{"num_hidden_layers": 9, "hidden_size": 256, "n_experts": 256, "experts_per_token": 8, "d_expert": 32, "d_shared_expert": 128, "hidden_act": "gelu", "moe_layers": [2, 3, 4, 5, 6, 7, 8], "router_score": "softmax", "normalize_top_k": false, "routed_scale": 10.7, "balance_loss": 0.00518, "balance_bias": false, "init_std_router": 0.0389, "lr_router": 0.000814, "vocab_size": 8192, "norm": "rmsnorm", "norm_eps": 1e-06, "tie_word_embeddings": false, "optimizer": "soap_variant", "learning_rate": 0.00281, "beta1": 0.95, "beta2": 0.95, "max_grad_norm": 2.0, "batch_tokens": [32768, 65536, 131072], "max_seq_len": 1024, "train_tokens": 324400000, "max_steps": 4716, "dataset": "wikipedia_en"}
Below are experts of layer 6 (counted from 0) of a mixture-of-experts language model. Rows are named router (the router's row for the expert), up (a neuron's input weights, with its number), down (a neuron's output weights, with its number) and show model dimensions 0-255. Each number is 50 + 10 x the weight over its row's rms, rounded and kept within 0 to 99.
Before each expert's rows: "mostly gets" lists some tokens that are sent to it at least half of the time; "gets" lists some tokens that make up at least twice as much of what it gets as of all text. This comes from a sample of Wikipedia text that the model never trained on. Tokens count by the router's weight.

# expert 110
mostly gets: " Johnson", " Edwards", " Carter", "ić", " Wilson", " Brown"
gets: "i", "y", "a", "e", "n", "on"
router:42 41 32 47 65 67 46 45 47 45 63 47 50 46 35 41 59 50 36 45 50 51 39 59 44 51 54 46 46 36 51 54 59 67 59 51 54 43 60 62 58 41 41 40 53 64 53 30 55 56 51 39 39 50 72 37 46 36 62 44 52 53 29 40 68 33 55 39 43 58 62 51 57 44 59 64 49 64 68 62 33 43 54 49 45 60 39 63 55 59 66 45 44 40 51 53 57 63 80 52 54 52 47 50 45 53 35 57 54 41 59 47 57 52 42 44 57 54 56 55 50 41 45 43 48 61 39 43 60 39 59 31 61 19 34 46 62 51 33 65 49 34 41 37 62 47 53 63 50 49 56 53 52 65 65 31 39 56 48 52 50 60 64 41 40 61 48 33 44 40 66 42 68 45 57 50 59 62 41 33 43 34 43 38 52 43 55 53 60 33 44 63 55 64 42 64 55 57 50 56 37 38 44 63 57 51 77 46 51 67 67 39 46 49 52 53 43 44 41 55 56 36 37 54 56 45 40 56 59 62 39 34 42 54 54 42 42 59 53 42 48 56 66 56 40 57 44 48 44 54 53 48 31 60 32 60
up0:56 49 33 60 67 62 46 49 59 38 39 37 46 56 60 58 48 39 53 54 58 47 52 58 52 68 29 48 45 49 43 61 63 44 65 27 49 50 48 56 48 42 44 66 39 50 48 57 53 53 38 64 62 64 34 51 38 50 59 34 50 30 53 54 72 47 59 31 55 37 40 44 34 49 53 54 50 53 38 53 55 48 45 62 60 51 50 49 39 38 49 26 44 59 45 60 53 41 50 50 42 38 49 48 66 56 50 35 70 39 47 49 61 54 58 44 38 39 65 31 54 49 62 50 42 51 41 56 53 39 40 41 42 70 53 52 34 53 55 64 37 31 57 57 51 66 58 32 49 51 58 68 45 61 34 54 47 44 53 61 46 52 56 50 59 36 65 55 52 41 35 56 69 57 66 29 51 55 35 41 40 52 52 67 59 42 56 35 47 58 61 26 65 40 60 57 45 62 44 48 31 60 52 30 62 37 43 30 37 53 59 48 41 57 53 39 49 52 43 49 58 50 67 35 48 46 54 50 47 64 39 47 49 41 54 66 66 42 47 61 33 58 43 41 44 49 61 49 51 52 41 57 58 41 61 37
down0:58 29 57 34 41 71 47 60 72 39 34 43 30 42 56 52 69 44 44 44 58 57 42 54 53 36 46 51 67 65 51 54 47 49 63 55 52 50 59 43 50 60 33 64 57 56 59 49 61 44 55 56 55 62 41 37 33 55 53 44 48 34 43 57 65 43 62 63 59 47 55 68 50 44 39 53 52 52 30 52 63 48 68 61 46 43 42 44 34 69 28 50 44 58 45 49 57 56 40 62 47 46 43 55 62 35 40 43 66 43 38 38 60 58 61 29 39 35 65 33 52 70 47 49 53 55 53 55 61 49 33 44 48 46 68 30 34 67 65 60 48 51 71 62 39 51 48 54 39 52 52 59 58 46 54 41 77 52 50 48 49 52 49 54 45 65 60 50 61 57 27 59 33 41 63 67 51 43 62 56 44 51 49 62 51 23 51 55 55 50 58 41 43 44 64 39 41 56 47 58 28 52 55 46 41 54 54 47 49 54 53 46 52 72 57 52 50 40 47 52 46 45 47 58 55 42 72 47 64 47 59 41 55 44 53 59 40 49 32 40 45 48 44 55 59 53 45 53 57 45 56 61 47 63 53 34

# expert 196
mostly gets: "1999", " Nominated", "1986", "2005", "2001", " ISBN"
gets: ")", "1", "2", " 1", " 2", "4"
router:54 55 48 42 63 68 36 48 31 48 47 30 39 49 29 69 55 51 44 48 37 55 46 54 66 56 55 61 54 35 41 63 47 58 45 59 44 53 45 61 46 31 44 51 39 61 45 69 32 40 61 58 38 45 68 36 52 37 71 33 58 53 53 37 47 65 53 49 37 46 43 45 43 48 57 47 44 45 48 84 35 38 38 57 52 55 49 39 57 53 31 62 36 44 54 49 47 39 48 70 33 43 59 62 38 57 41 44 48 39 58 49 53 46 54 60 42 61 58 39 39 53 36 66 63 41 45 43 54 40 59 60 51 49 31 61 48 41 36 40 55 55 53 50 49 67 66 48 60 42 55 53 47 58 57 34 56 61 51 47 53 54 61 68 45 38 61 51 45 38 54 54 69 52 40 55 54 38 49 49 49 49 40 45 65 49 53 59 63 61 47 36 39 32 59 31 58 50 49 38 31 50 48 65 50 44 57 51 56 37 46 47 44 53 55 49 60 47 40 55 44 65 63 45 67 35 50 28 50 43 44 61 65 52 37 43 31 47 67 57 54 62 46 39 45 47 41 50 49 46 69 58 48 42 59 71
up0:44 55 62 53 57 53 39 51 40 44 39 62 52 46 45 55 46 68 53 47 46 54 55 33 51 31 34 60 44 36 47 42 54 49 41 34 52 48 45 52 50 54 73 54 54 56 54 49 48 47 58 57 48 68 66 39 48 60 47 58 52 42 54 36 60 60 55 41 34 36 18 48 54 45 28 66 44 68 60 55 60 55 47 36 45 53 70 49 27 43 41 50 46 34 44 54 63 53 59 52 47 59 67 68 50 31 49 42 49 50 58 43 33 42 46 40 44 72 53 53 44 43 56 55 45 38 39 52 52 43 55 60 41 43 42 50 37 47 46 61 40 60 54 32 57 43 63 56 66 57 66 53 52 50 41 41 35 50 51 29 54 45 42 51 38 47 49 60 58 33 53 34 61 59 56 51 42 52 53 61 43 52 55 47 63 45 59 51 61 53 60 31 51 50 43 34 37 58 46 59 51 43 49 43 68 57 46 63 42 47 42 39 68 25 51 69 58 57 42 46 75 46 64 59 42 47 44 55 38 41 32 61 57 47 71 44 61 51 45 60 58 56 21 54 52 34 32 44 45 48 55 50 42 50 69 44
down0:49 56 40 42 53 66 56 49 36 53 49 45 35 33 43 44 65 42 55 45 45 52 38 38 59 44 55 51 56 46 53 48 51 55 56 32 56 41 45 45 42 69 39 48 66 43 59 49 58 35 52 61 60 52 38 47 51 42 57 37 44 51 70 67 55 44 73 38 55 47 49 35 63 73 63 27 41 54 45 44 57 66 54 46 38 58 42 61 39 43 32 59 49 45 57 54 41 39 43 46 52 51 54 57 64 65 65 39 65 46 52 67 61 33 44 44 64 49 44 43 57 66 32 24 45 41 50 58 73 45 41 56 37 35 36 39 41 40 50 54 30 63 60 40 54 63 45 43 35 48 50 57 32 44 47 45 45 39 62 41 39 49 54 46 58 49 52 50 56 35 35 47 54 34 55 57 42 56 56 65 68 58 60 49 62 34 69 50 58 55 44 65 65 44 38 56 48 45 48 41 55 55 36 49 50 59 29 44 53 48 36 37 45 46 57 33 47 40 42 43 56 58 46 44 42 52 48 47 35 36 45 69 58 48 43 52 37 62 58 38 49 49 39 50 51 39 42 45 61 51 47 50 25 59 71 53

# expert 79
mostly gets: " (", "(", " [", "[", " www", "Biography"
gets: " (", "(", "/", "\n\n", "{", "="
router:40 56 54 40 33 58 50 42 50 27 39 44 47 58 61 43 50 48 61 60 52 54 65 63 54 45 53 52 47 48 43 51 62 50 56 61 63 50 36 32 55 46 52 46 32 52 59 49 36 47 58 54 54 48 58 56 51 39 33 55 35 37 71 56 36 67 56 70 43 50 30 44 63 48 56 43 45 30 70 51 67 57 50 56 40 43 42 51 50 48 43 47 46 32 50 54 41 47 50 59 55 60 49 40 54 58 66 43 47 52 56 63 36 52 42 58 42 59 54 62 58 39 69 43 52 52 49 43 45 52 49 59 39 56 55 46 65 42 52 39 33 61 64 59 58 53 62 50 25 65 61 28 54 31 50 33 64 42 48 28 56 49 55 39 36 41 45 67 53 64 36 46 44 28 46 40 50 42 41 32 41 50 37 42 41 31 48 38 40 61 41 52 61 62 61 31 47 75 37 38 49 52 36 46 36 42 38 52 32 44 57 42 46 45 48 56 52 54 53 55 56 57 45 59 64 52 47 43 31 57 45 55 38 37 46 42 48 34 42 63 53 33 30 57 45 59 55 62 54 54 50 37 67 55 58 48
up0:14 42 34 55 51 44 56 46 73 59 59 40 57 42 45 48 58 38 45 51 58 43 65 63 50 62 64 45 52 42 40 47 43 63 40 57 44 52 47 41 57 49 56 53 48 52 32 39 38 54 49 47 69 56 64 36 54 64 44 41 50 43 36 47 53 59 63 52 42 50 34 63 48 42 52 62 43 45 46 68 42 61 57 48 62 35 52 66 33 43 43 38 58 53 45 35 42 34 33 60 35 51 48 51 55 54 30 50 50 45 46 47 26 58 52 50 48 68 55 60 53 58 43 43 33 56 46 63 47 56 39 49 35 52 40 52 45 63 36 52 59 63 52 56 48 32 56 50 48 53 35 40 44 73 43 58 51 44 54 35 58 69 48 59 23 45 51 59 24 62 37 46 42 47 57 44 47 48 53 57 63 59 64 45 46 58 61 43 53 51 49 27 59 40 63 33 31 53 48 59 47 46 48 46 46 58 38 33 58 55 63 50 46 60 40 56 71 34 66 55 49 66 45 37 64 40 48 58 65 59 55 57 59 52 49 43 43 52 35 56 49 37 44 39 59 51 50 42 61 46 45 55 41 56 30 59
down0:50 68 47 61 50 64 57 50 55 43 57 59 43 43 54 58 44 53 37 53 68 64 61 64 34 54 44 48 44 52 63 47 51 40 50 38 35 38 33 71 49 70 55 33 48 55 49 35 74 46 36 45 47 62 52 61 64 63 66 43 49 36 32 59 47 39 39 59 37 38 45 46 44 49 52 55 47 54 56 40 45 67 27 46 39 55 62 53 47 43 51 52 46 62 49 34 52 43 43 30 53 45 44 60 31 51 65 41 52 52 50 41 57 41 65 70 36 41 29 44 59 52 60 24 48 56 48 53 36 62 46 46 50 40 63 60 34 36 41 56 63 52 51 68 41 51 48 64 66 30 40 56 37 55 46 51 35 25 56 55 62 53 45 45 42 59 51 32 42 57 44 56 48 50 61 54 59 44 61 50 52 70 59 53 69 47 37 47 52 54 52 38 39 48 53 52 35 28 58 56 63 42 37 55 36 65 45 72 49 49 49 57 38 52 66 46 47 35 53 50 39 57 61 56 35 33 49 43 46 52 42 44 73 49 58 48 48 58 54 43 44 52 42 62 54 62 52 46 46 52 48 48 62 45 51 50

# expert 51
mostly gets: " 2025", " 2023", " medalist", " 2024", " 2022", "present"
gets: "6", "1", "0", "7", "2", "4"
router:56 51 34 49 48 41 48 44 37 36 33 38 49 52 54 48 52 39 51 36 41 38 58 61 61 46 52 41 47 32 38 54 73 41 69 56 62 45 51 60 40 51 43 49 35 60 44 49 57 51 48 48 46 39 47 38 56 38 64 48 43 63 43 47 45 59 54 36 40 46 48 45 53 60 41 60 48 70 32 73 59 50 46 55 54 59 56 47 50 54 33 47 65 47 36 50 57 38 54 57 28 50 50 44 41 48 44 54 38 63 48 61 61 43 46 65 30 41 61 44 51 63 49 56 55 52 44 47 52 42 39 46 41 55 52 52 48 59 43 43 67 38 67 40 71 51 64 41 61 35 53 38 34 38 55 49 49 46 71 55 68 41 40 51 37 52 45 51 38 38 32 57 64 41 27 64 58 36 71 42 50 50 46 45 59 52 36 47 38 35 48 52 62 64 64 34 65 47 34 67 52 40 58 48 53 58 38 47 52 29 43 51 40 58 53 49 55 38 51 50 67 41 70 46 61 37 56 51 51 46 57 40 67 37 36 34 41 53 50 41 64 45 61 34 29 54 52 50 38 39 64 43 39 47 65 62
up0:49 48 58 39 47 66 47 58 52 42 57 47 43 59 58 40 53 61 37 42 50 53 48 49 47 41 54 44 33 55 50 40 69 52 56 56 74 57 48 42 43 47 52 41 66 68 49 55 34 61 49 65 35 49 53 40 49 74 47 69 41 35 35 36 32 48 47 60 52 31 56 43 50 44 43 47 55 42 61 65 43 48 52 58 49 40 39 53 77 56 46 55 58 37 67 59 78 24 59 46 48 47 41 46 53 51 41 56 47 53 42 48 41 46 67 55 42 41 48 53 58 53 44 47 53 45 56 47 45 43 28 61 36 48 51 46 61 58 49 52 55 62 44 70 28 43 47 38 70 43 45 49 55 66 36 65 42 37 58 69 50 59 55 54 43 52 64 60 55 58 34 46 49 52 31 48 47 61 48 54 44 46 54 61 49 50 39 54 45 52 29 52 62 47 43 55 50 41 47 49 68 44 66 36 64 52 52 64 53 51 49 36 32 64 42 43 66 34 48 49 60 70 46 70 52 62 65 48 61 54 55 56 52 53 71 62 25 62 49 48 59 49 59 32 47 43 59 49 49 42 38 53 33 55 49 59
down0:50 46 42 42 52 34 53 44 45 24 44 60 58 45 52 57 58 51 62 33 65 53 49 42 50 56 53 37 40 56 66 51 28 46 50 43 51 62 44 52 45 60 45 35 31 44 55 47 50 42 54 55 25 56 54 25 55 45 46 55 39 60 53 59 42 41 56 48 69 35 70 43 63 55 66 59 58 34 44 47 53 70 49 51 52 67 44 60 54 29 57 57 42 43 38 65 42 27 25 39 40 63 47 54 55 39 56 48 49 31 40 52 57 63 49 43 46 43 48 46 50 49 52 50 43 53 48 37 33 46 35 47 47 36 52 43 43 51 46 45 29 56 68 29 62 55 57 41 34 44 44 32 55 40 45 51 49 67 62 46 54 56 54 60 61 49 59 70 40 48 51 54 52 43 50 61 51 56 56 47 37 23 46 52 73 53 37 59 44 53 31 42 56 62 45 46 39 58 42 66 56 51 52 37 60 75 41 49 45 57 42 46 44 46 58 47 51 53 52 49 37 59 61 49 47 45 59 38 41 32 49 45 43 67 65 63 48 45 61 54 73 60 63 47 58 57 61 49 51 43 47 42 54 40 50 37